From a checkpoint of a small mixture-of-experts model trained on Wikipedia.
Size: 9 layers, vocabulary 8192, 25.9M parameters.
Below are experts of layer 4 (counted from 0) of a mixture-of-experts language model. Rows are named router (the router's row for the expert), gate (a neuron's input weights, with its number), up (a neuron's input weights, with its number), down (a neuron's output weights, with its number) and show model dimensions 128-191. Each number is 128 + 32 x the weight over its row's rms, rounded and kept within 0 to 255. Numbers have three digits each.
Before each expert's rows: "comes after" lists some tokens at least twice as common just before its tokens as in all text. This comes from a sample of Wikipedia text that the model never trained on. Tokens count by the router's weight.

# expert 21
comes after: "\n", "| ", "0", "|", "–", " | "
router:126179136142099111120118105085206127068129073162125125054157148108149156168090125111119146106125163099082046107072143169135149130167113158140069149120155151122147136127139129115099105176080189
gate5:149143127119112140103141130130207086066092154133109037085149144123104100119100156146171131068157185144120081180114147140158079066129119108114144127123154120049178177116132156161134093170147085
up5:130098158112090090128132061170195106095129176068168099151147129130143072122192118124092080096117089137163160138146185129129099058082117105216107167131097075186125126092144145095110112156121135
down5:106075174113142118135144122145145166178121135155187151172066142175171118133187199161139115129114153072134129152143113126109169118136179135133184144146113131081138054152119104185097164088092085
gate6:123136155115146081097156137127143181099125157133136103112160119105155137135136149139130111160098135132091098098159156160106123162161157133157134146046132110155080085080141121076101126153122144
up6:113122123136107182165125162139122133203059155191138201101100142164173160131159116140125109158073135100223195097099100091143137162109108117102145143136108125063116178130081117182094110120087115
down6:144039184122143119097059145075130125079140136076122150123123152162128140145138096089160116159159123156115078157119174149132103108118138066108104112169084110145091125118155176137113108124120143
gate7:161201106175149134080090123137157103089153094114101180108146143090131170123074135115153137087105141142188140156124141074141214099166139127138171093208153154081116146144140121187199125153126064
up7:117133155097086121156111119075140127125130114123163152183105095146115084107113109138071138158154095134058086146118141140119095119132123118102079123098154093157121102116081120120065155126076119
down7:060151133134100199110106115163154105101178088185081132093106165199173118124159179116118161148126159110134159116086164129109155113078185132091122134138109134118081134082128076133145138092110086
gate8:118147092124115155147094058155139126126095042135203092148131103108125106121071092147190121166106076168119070123133165094133138182098129143143111122115108114081091124131103112120162144159172141
up8:130142093134141174161133100093180037079110101095078078096141120084174133103041123175111100142143153148135096153131171118138112128120166104178143163075102100164140099177152144064161149130132153
down8:116074119123069130097193149050125110138159116155085105095156109094145119171162113065156143102087081145078081097119117171117142083176162135136195151086116164141110157096137174163172133113108124
gate9:134168109121113158155098104151111119131106183115134133093115121151145154120128147060095062067145192080071108080142142114115153137083181147160216079130127094102111125239134161198113118149132125
up9:053102111151097168119171166147095082111139187171140136165103097136104139105130075096160098147127147142207090097152127184075125120120129120082112148199132143133171159095147094089066175118166141
down9:137186112110119131132190169137129155141158092162171135116103127129144141132098140146139174102124179074133113101137144065102187122149141067217085079145095053093141138113126115142078162070116144
gate10:137126162149109091134120147187106165139092132120102115094163105125095202101067137116129083148097147148079115053158114092117176145117112194146105088141108089128109078089107157200105189135162093
up10:135145088158174192137134155097086121118145148124092146184173103143137063163166121103166116113110140109130120127113127133126057103097114074126127139065152156080103172160111078142136143070165149
down10:133078130113125119164114183162161112166141119094093128117191102120071102111108080070139130094124151145133157137187153147129115120152121147123087132138071129089149127121074095136073158134144170
gate11:099133116163197098173091141101169159135194080077122177094161146074175085096156124145089124101153089151141112121184097102120208111145173110147136115133130122119134141132113086080157070085144176
up11:140117141076116104069133126125108132147125100178214088138097102156134125180150095119143114193130138161181124094100118150162133139141134171117126096184134108124101124084157151126131142149138100
down11:089157140087154211104122184163173069150132108107079100135172182126175097141122120119163160099124137127170129111093188126182156104072091154112179140120157137091119110166118036141110118109113124
gate12:089085170141101158106147097145144157070168134136128081150196128112164085175191132167130109128113133050097148158122145108158145122127109060160098146177116136102072103133123168102105070188122190
up12:149170172126089127135103135157156065116150135072148186120216096096121154075113080129156098137200141144158164125117150111098142130142090160110119189185141135133103101115092175102133125131128150
down12:131124097093165126080163156093158103125113206125172101194143179134161117117114134137101152109119124199123153163083132086131136110120153125098130187129104058067065124160166184051141119157108100
gate13:116135099168103118097124094123144100151140171154133059113105132178123096089129132109099042134107173130093100148125179093150177127129123154138087120177176134087124137151121124123198085130092167
up13:118145100125115139115089118078121127138119180102158062150064132154136063133152122156138101126141105111088078195149160104184155107112130158136088118174140128121140146165072112085151093127092134
down13:127085154132150145149103139136132110204122143158114130142153103070104142128076074197129102151125124058178068146173139118145169123113102082162095183139176157153122142174165180144143169150141063
gate14:137134135125163148149190129074151137107146122126107107112164144159102164155154131132105115088163149127115153116123166174120127161128191135171128134097162064104122088137120102160140105092114106
up14:109173054124087134138150148112212147223078137210104127123183066109101106156111098167129161101117145200144144144156133176161156109119170140140147128139098147185152157153104132154191153124171155
down14:124117134102097138156199150113091160139137069041099131128154134180144184118110142119145193154148128153128109110123074154093085183150129107138094179140084127182094150097158170092139135179113129

# expert 0
comes after: ".", "\n\n", "==", "===", " ==", " ==="
router:158165177139120169109125140150132083145105120089107130123116113184087111125121114131154088169084088116162117058166117150127093164060100169165147140110146137092112152168104135115097132122159133
gate5:091118121142121138139105166173127107161177134149117132135168071124114159068104229203058116153102121144093112178138154148175187101138123118104164114097154131094147062054106126087188107112120117
up5:116117116112171170160143136129133119160207091205066096061128137138122118090092141116112134133113072145094150114107146092141123048124151130074100155125195179119084128160092128190139119174172114
down5:125181116141127154111097112109171131115101082175102152172139124124219097168101094141156147110114137165112150126141133168169126093123173127181114201116145137129088138138190205128142077062090104
gate6:113095140138179107153154149157118153188115171079106172170112057131156134081122138137112139171136148175132091161145117141130163146067146097105155112129117101113146152098154158187118109206148090
up6:098143142112149151074087148118135099129219125106140090135154151191132128098113062127142100111109172079111175139073123139136094117172086063161113122155114180116118102123108140059137146142112142
down6:080136119041156076093153129148085112101108123147132152125077141156110130061114083095147139146140097121094142090169172136124155076144126100134059127154229084151137121141141171097171156098172182
gate7:130149132181159131123097140120075109178135151145159097144093121073060127137126152128121134118174162131176114142137136123074080132101089103184168137143171114110120200140142169132114111103098147
up7:175142136117212119101106115150119146081091084092118143158082112088122133126112125109156191129140142133183122067124134103134097132129111152188098113206152129086168160126154096097091112135114153
down7:093106165195160141106140071172098118078106059125144174179144150130129078092101127083093172154169157168179098100135186157128117170096114138089179106163129063136109127111113151105126032103156102
gate8:143117124114097139111184127160143109139160174135156061110142155185096169120168093154067135112139130093164174139152093137115099130122062137161094100130107111126145202139123161122146078138164109
up8:233049145166175115140054158138111123098143112151119076128050104125107088133140145097195136058135107165123063134084147164196093157147056181133110075163092144174114050124101078171103085146118170
down8:099102123121097078085076090137104089152107123218140161129152157081113126167183119143109125088097145070138128160130050134112156179182146153147152149053183120135147117122153202085139128117116116
gate9:104134082096108124128148149128180125091133050139063094125166061093168123144132069111152154157140125157107093132185131189105095164130072150137146098151179106087083182156110187113072116195122127
up9:132108120176105164134117107171055165107133172126127139045161184119064186091137167128140097124149119130152165115091149089118146161101143179125122084148091151135151097119149118175170095147062163
down9:148084152126081140053133090144121173126158186104169107144151083145148120105130091178117120121228134194182140113144131099129091148119155184090142155122116122162177091092155108120142100162116174
gate10:142162110179101126095117133114127084129124120158066162063096117145160096107167105085175164118145127114074062110132061073140148120098186132170134136074106191091154161111141159164117115172141118
up10:143111148059150110170099127128140136067110129080136089190160150090133082150139130126106164167157192161124107169088160115097102138157105088108160153142142090125148126138163139121148174109100114
down10:148134149158116090117127124111143098128130110137171078115169138129126157147177145139122058191109173115150146151142155159096089124208114167157082123141101148136103170064136107081124154072115142
gate11:095163150137062113140100125132105125154169123094189133140119130067129110133133180093132163150104077157100122157059145085085112136086156161090128124103137093141140104131120139067149132088112080
up11:171112118162164185127192164127189142158083123120073099100104131195146088120132063064148131125144128176127171102158103179118135144185210148063124106190088174126101094121120149173122171167141147
down11:096176160105135109118156166097122167145094141056144141195099113134149184082127099140135140135156152117159079084129101107081137160123107097105095105189159114151117116146175108104166123173167063
gate12:179167121090137113132113134127112098182062119079140080118134141149105132177148155154166081142111103120122064141135089092131087099105199077111183158127070143141108133148146134148065141145120146
up12:147091118117074147132157107101096140195149125155102109163073133127132123135115103107113159143070104147131135189106112149162077111122109141122070103180114124154100114067108110114116149199098149
down12:090197195084137154118084144070149127100055130132145126120162123146134133124099117092175129138136158128138118122148129131103207154103112123133123070082118133106104113153093121080166136120115127
gate13:132142118141051134066140130156098116181130081121059113133139154178126193152091120146139156127126166103128043164081206115154109161110112151112115127121150049154139143171109170080144141142128151
up13:150112161145128129157140095148104170117104139079127164094078155166146182130138079156187184142103150111160165154154156085071122127131043091040121097115150140118152070138134082115133152137094135
down13:099072134061150129118172113117085157079146082132107148161143119082095193119095124105156085112127136120086139150087125135173104113105119136139113087150166112186156071125130204151093119161084164
gate14:117183160104191165082104136136156203189105091082122069133144124153106129162092154109104120110091116087115153143139154131048160159113126165140222125116091112128082124130126102147153126160147084
up14:175060115201099120081131141151147158043143148172085219140180100139143128140121105175177129145165165117136128101063129135148088119159129139133069139180148119118160141173104153149122126095118136
down14:122076122111151095143103127113124135154077148100138086091138143105134118123178125106110113155119137070092085165125148141129132103128130131141111135153111151109137143089123149142180121141108141

# expert 18
comes after: " | ", "; ", "0", "–", " ", " ("
router:127122096180125120104131075134204107159120087093125183095115138137172151103165122109146088152141065153130111126116090138158141127152132129118150096122141096125155165182143103114092109157099141
gate5:109063115076203097145114062101164124125119139096123128134121166104100076176138116118131162091103123139086083091107141214093077057133081112144150109158181124148124160139056120117135117047100138
up5:091157122069156070136139113103138160117136153074160173140100079167054151140103151130099144172200102085157139112123126117123151168130122138190108170167121097090178120133136120194115152091161099
down5:152112158120097112107182110134159125124094144087108097146093129116194091120109148133145188097106118146057092169085149107184179115139142166139135103144119005123114103108166137101151102137159082
gate6:140120096050141115169160136135089205102160156163122158148117141093082081070160119102108132059096100134184153140128123160115055117106112120177128095107142150091076173102167143069041111132134122
up6:124123143139132142129098172120136055131162142123185114143136130138084182142107097129130119181172179137120146071107073168092176089056176129100122179092147188155107116159137076159110130068156156
down6:146129110110139188169111123089133130067135136092173146142134134094132153115119146101106130173135155110141118133094117126119198163141147055084136112071196161151155180112105084111087147098094117
gate7:148153101128155042159173184087175099131147123117154213154113134186145124109195112181134121090115130128126119124139124091125153160111129124016179127215125123170137161126147092138117171164190141
up7:063124194068143153064162098094151126174125126125174069076125145105139089120140131097146163131126147087125149186120104142210083078115107145110136138118083153061146095098066140113118124188122046
down7:109112117207144137160129185121144127160107130128120125096149138045110107187075134082108084074136135116140120072103134109129137112077110125135138111104117176148159114086138151118139173057111098
gate8:122136120132166129124077138132095132071163105121191129149117126144168096165172126160117099135134127101212081156074195150131154107049152114147099145173133164149155123119183094125122113113124147
up8:077111126099112141152125095141128113174127065136152110166151126083131158134177131161126142148066069098144087187203114132107142110143130146109127159091126102153077104073160132152125138176220146
down8:102146151054112150106156080137124170138120118130142116155102162171106130083070123112118119151144137095135146147154147127165128179163172159141113105076084093139156155122097113087128138132142116
gate9:143123082116120114088122108092155090101092112089070135076099154129175092118129086153109115083089099159136113152074182060108137154147127138000114116158174082108113108142103121173099161113136079
up9:077167136177120089175136131117058173121093149130173104087183127133116111146101182134124110067144130187092106145119115089103121131125100140106115120052141154162140074131144063168103093109109122
down9:139122075138129117106091100116111168103137122107155140084093120078124154121147115097090135114099142140150087073122143106159061085163179103111060176185134129150142088104046168127139093178132065
gate10:115119042156120135125119142121181188122166071155167198113140107076124159120125062167189200151150142150149158198132108162102175119148111125187144120131106123105123128093093095157076145123130127
up10:195176200152135194161113106140091084129066148127091043154108109171139077111103145155093022099120106113126180050140135131115126139096153116096106132122093118173115159175139152128101110114127129
down10:113132116099168155161129154111176095054119176159185187138119175140115047123076121116100110090117142058143150145128184113115154108065103189155095149142048191190182155143128091102148146177115137
gate11:155159125107123202076083102103142061188116107161194107142143103124087178178128152220112157087100120104137137154149118119103126165097195153170160106141095133144101164118099119140127134120142141
up11:119150172110147144105122137134130101151146141139121043161108133138099126171155132210147132106099137098145183144121120122116145103161111124182185128097109125159098142085095140154068130105162116
down11:116115124089062124124116136112142191123076129134109093158114124107123106118155156155138097118108160130072100023088183103162114116129153095175157110142148140112142155142137150075099105050153123
gate12:140116120107085117053109141154189110148104135107103151133094135096175192123127138165110142112142091142155073130178123075078157157151113160086126167173074108123152165151070136140131151123129095
up12:135112179184105092114133137162183098099120154154142139170050145143122204079157143150143123161156128091131132087162120136173093207130128124142164152113050131126109180124120106120135123189127126
down12:128120134167092149114166153102202139121102090113168143145116111081174141132083125107134053108130152096145122065128085113120103108159084102103135109153159190128159110127127096131180114097093122
gate13:170151207059130108160168116102044114071118117074165077118161137117114149089095103112093132129107104126128102146088165123140122196102067160130117150127169096102114187144153106153136156122132111
up13:056133164159165115094133175142165079121119063163168165096136179089151144122154183117219151097147121140122126173175110159094109124121105101146159113133126136138059106132093136142124075108124126
down13:127119089201140158166146128112137142083193163206103132062086130126203150100115152154066119123149104170072141129170216131137106095145126094154178143156136142166188116108085102158150181118122119
gate14:184144099114159143074150101111119121182143077125150163105186123107163119142062096142142166131139129111114195154132152110157125166125135163092123077175091120097143223158144141112139144105143154
up14:115127114112127108144103192145112155128114106127175103165137100166089116162140135026122148139105124138125118101127077109142137103123138078184123194099092170131088104105134111143070097154140164
down14:157125136130127122136113124124150191119150087090136131123090183134114157192079162118157099114119162062111143133086092105122138120139122143149134097095133164110033095090124074172129139107158209